From a checkpoint of a small mixture-of-experts model trained on Wikipedia: width 256, 128 GELU neurons an expert.
Below are experts of layer 4 (counted from 0) of a mixture-of-experts language model. Rows are named router (the router's row for the expert) and show model dimensions 192-255. Each number is 128 + 24 x the weight over its row's rms, rounded and kept within 0 to 255. Numbers have three digits each.
After each expert's rows: a language model's description of what the expert responds to. This comes from a sample of Wikipedia text that the model never trained on.

# expert 26
router:120117109151120124141134133101142104130133151176096126108095110170119158139126143138141168103156088122124145072136075132136136152100227110097118122166130109190162084155189145124151113126152111
It responds to: Early-middle pieces of technical or scientific words (ub in eubacteria, x in proximity, ust in crustaceans) and commas in lists.

# expert 63
router:124129143140143114166148166166149083109129109116128171189103150114142134109144119143143172101137111109051121170111131132136129082098118110134115148103149120125100146128154077129130113163124109
It responds to: Commas after town names before a state or country, and direction words such as northern or eastern before place names.

# expert 44
router:077144141152123121099079145121171134111145155180075133140129149106108104083155140154136138097123104096099113084071124131161126159140153098082139092128143170136119111131123146150104121092117121
It responds to: Possessive and contracted 's after names and nouns (bachelor's degree, Women's, There's), plus whose, its, and table pipe separators.

# expert 60
router:150121109118108115149117113122127128148093136158116161144128130101152119156136119123136144148128142125116096219134130169116099122126098094161147131141153129170144093134142151101107104146136132
It responds to: Colons after infobox or list labels like Coordinates:, Directed by:, Successor:, plus arrows and line-ending punctuation in lists.

# expert 41
router:097147104125123084143118172088139114147138127132106104176101160125161141134129138112131086133088111077159078171161137131110168140126096132131151161092121138113126177099145097103130103119139102
It responds to: Descriptive words in biography leads and infobox lines, such as known in "professionally known as", well-preserved, ft elevations, first, and English footballer.

# expert 1
router:107151135093150107093121144133188089123125131124148127142115138160156078154136130112098126145086113151123094137167138159151090133118131084145140072108130119185089156131108107101126123108074153
It responds to: Mostly the before a noun in ordinary prose, plus sports table headings like Career total, Results by round, Win, Loss.

# expert 36
router:099120147137093162104148128148141126125104138155126141109119127147174106142144165129087100092115134148130107105144111133131114131105112114165150100132119098176113153133115150160106145164114157
It responds to: Space tokens before numbers in table cells, and abstract nouns after his or her, such as success, addition, ability, policy.

# expert 14
router:123128164150091179125133186151129096167089119123111133120152093132135122110160130094151104096151122143099157096124105174110160094097154105164112135127127148113141082162172120123164102125137135
It responds to: En dashes joining paired names or ranges (Win–loss, Guillain–Barré) and bare spaces before numbers, plus some scientific nouns like mole, spect.

# expert 50
router:178159115140144114097121099113129128091134151154105098134109149156133137124122111164110135151207095148166125107156125113150123132154152132128139118134124118129168091172158132157109145098091105
It responds to: Second piece of a word right after a one- or two-letter start like t, f, h: un in tuner, ever in fever, ugg in smuggle.

# expert 51
router:140173121137130165125168114120107133113093127155129110161154107129118166163100128144108128119161100143115141193094093117098104098143110111078147114085110120146142169071110131132146115146095127
It responds to: Prepositions after a noun or comparative, mainly of after abstract nouns, and than after more or rather, plus for, over, between.

# expert 32
router:118160144168086095120102089099085122105108114093087088171184098124122092144168155147093141121149112169156107153131129140114119144109167129110158109149076124170112163148139109103169158133097096
It responds to: Verb endings completing a split verb stem, mainly ing and ed, also ized, ising, ating, as in ascending, devastating, assaulted.

# expert 52
router:117148075149120101152119110086144130160133132123130137119149111144108142164113145157084108176131108138130120095099136120122154129110122108160148173133079143103139152158132141105192152125131089
It responds to: Closing pieces ending words, often foreign place and team names (Droyls-den, Kongs-ving-er, Kalining-rad), plus endings like -ing, -and, and order, instead.

# expert 38
router:097148123104102147147090108155103149133046120145105147111142151116127137080086106140125118136120105122103121154115105109123122132149120121093153106182073136141132090109138122139144099110133096
It responds to: Line-start hyphens and bullet dots opening infobox fields such as Total, Density, Coordinates, First air date, plus field words like land, date.

# expert 28
router:151125139144123126108131173179128126147103121140106148150107152144108089101097127096149101107108131094160140152145171138126103142154172121135139104095141169155131084117138144077141115092145136
It responds to: Pieces inside scientific notation, units and formulas (^{, /s, pc, InChI numbers), score dashes, and Greek letter endings like Ph-i.

# expert 61
router:072083165127141149102141126112114173141114094082135120098103148073109111069109126095124094125118151133127143109107139137116107126122119135120106143077159150137146102171110143125125150140109121
It responds to: Periods after name initials (Robert E. Hogaboom) and of in titles like Bachelor of Arts, Coat of arms, Minister of.

# expert 58
router:128127098142078124132092154150151098106113119165132118148159099123121112111178135161110153111149110164171175132080073177133142143098121152116153110148105109153112145127153115128132149172121108
It responds to: Suffixes and nouns for social, political or institutional concepts, like -ity, -ation, -ism, -hood, community, rights, economy, often after social or political.

# expert 17
router:117137165138148146138108123126151095109114137125092144107107085139156140151155119116127107071147115140121091136082137163158118115096116076135157091138109115135153176153133119150168164108106088
It responds to: The may in disambiguation lines like "X may refer to", plus quantifiers and adjectives such as other, many, local, Roman, and section markers.

# expert 16
router:116154130133095117103121125140134095152148143129100135110158145102130119148184147114108111136138072111124122091133107114118141091112098117140144149135179143129137143136053120147148105158150157
It responds to: Opening pieces of split words (as-ym-metric, f-racture, mess-aging), table cell pipes, and common nouns or will after a/the.

# expert 57
router:152167093121122149108141081154103155131121155161096132114114133119153141128128100132137141122153139092187127116126160083122132110123128101147147155098137125084155084197143153114137127142151127
It responds to: Second pieces of words after an initial consonant piece such as d, p or st, such as d-as in German, emb-ez-zlement, ob-struct-ions.

# expert 39
router:126142139140132157139130134128142058078084091102105139140124113176138123162104113123142082090121175128102131102099119156098125115097139121131151113117123118138118172165123122139158082142128120
It responds to: Opening quote marks before titles or quoted speech, such as "The Paper Boat", plus name prefixes like Mc, De and Van.

# expert 53
router:133136117167141152127119112162085052106086122130082117186113119118129118142113133143078109125121108167130063116107097131129128157125097133117144138118122096136111141171115133080152129159114121
It responds to: Main verbs right after a subject in narrative prose, such as stated, wrote, declared, supported, returned, and the w piece of wore.

# expert 59
router:141133155102097129147096103149064093133172132116112147131121159114127147109112190121120160116147172125128125132117134110118136137136140086111123117111112119172127151119135110114132151127094126
It responds to: Short letter pieces in the middle of words, such as the l in iconoclast and theoclate, til in Utilization, and itor in Solicitor.

# expert 43
router:108133114134143117144142072174101121117124148119124164143177118147130158147135143096121102121187135067131148143138137150118088106161138173091134130113161164086122131129084147130145135129091127
It responds to: Clause- and phrase-linking words: that, for, at, because, near, across, where, often before the, a, or a pronoun.

# expert 45
router:132079169153141124129138135061082128158163132082101115118129135175122171104126170153132132089105119114122121142147099135172142113107157115125147128117103099126113142119136116129119159154154134
It responds to: Final pieces of European place and personal names, often French, Romanian or Polish, such as Amiens, Bayreuth, Dutchess, Stonewall.

# expert 47
router:119122092082125121137151151147070119171046102112126090125171114145152113127118114110140142088134132119096119136132142178124093119139112106123113121141116130108114107134118113096104137126133120
It responds to: Line breaks and list dashes starting infobox fields, such as "- Country:", "- Location", "- Names:", plus identifier values and section markers.

# expert 21
router:121131154119150122180090122150168090144086198170071114152111111136131140100141115147098175134135130165150119126158151155102110073148146158149120092114092110157127101140125131138178169150107130
It responds to: Space or number token after in, to or from, mostly years and age ranges in census demographics, such as 18 to 24.

# expert 6
router:114152144152135158139132101141124070121138118183111145166172123143124139097145135166120169124141164173103117106130102098113145143133135139129108119159144131149095104156133130146164169128139127
It responds to: Commas after a noun or relative pronoun in running prose, setting off clauses like which, upon learning; also led, succeeded.

# expert 34
router:146139156125136122087181113174165135161137075128138120117065138182140113129092102114122109102166123097148130123145146131150100160148151085103074153126113140112152113151116141120134116085113119
It responds to: Middle pieces of proper names after an initial capital letter, especially surnames and places: L-ons-dale, L-us-combe, Al W-ak-rah, St. Louis.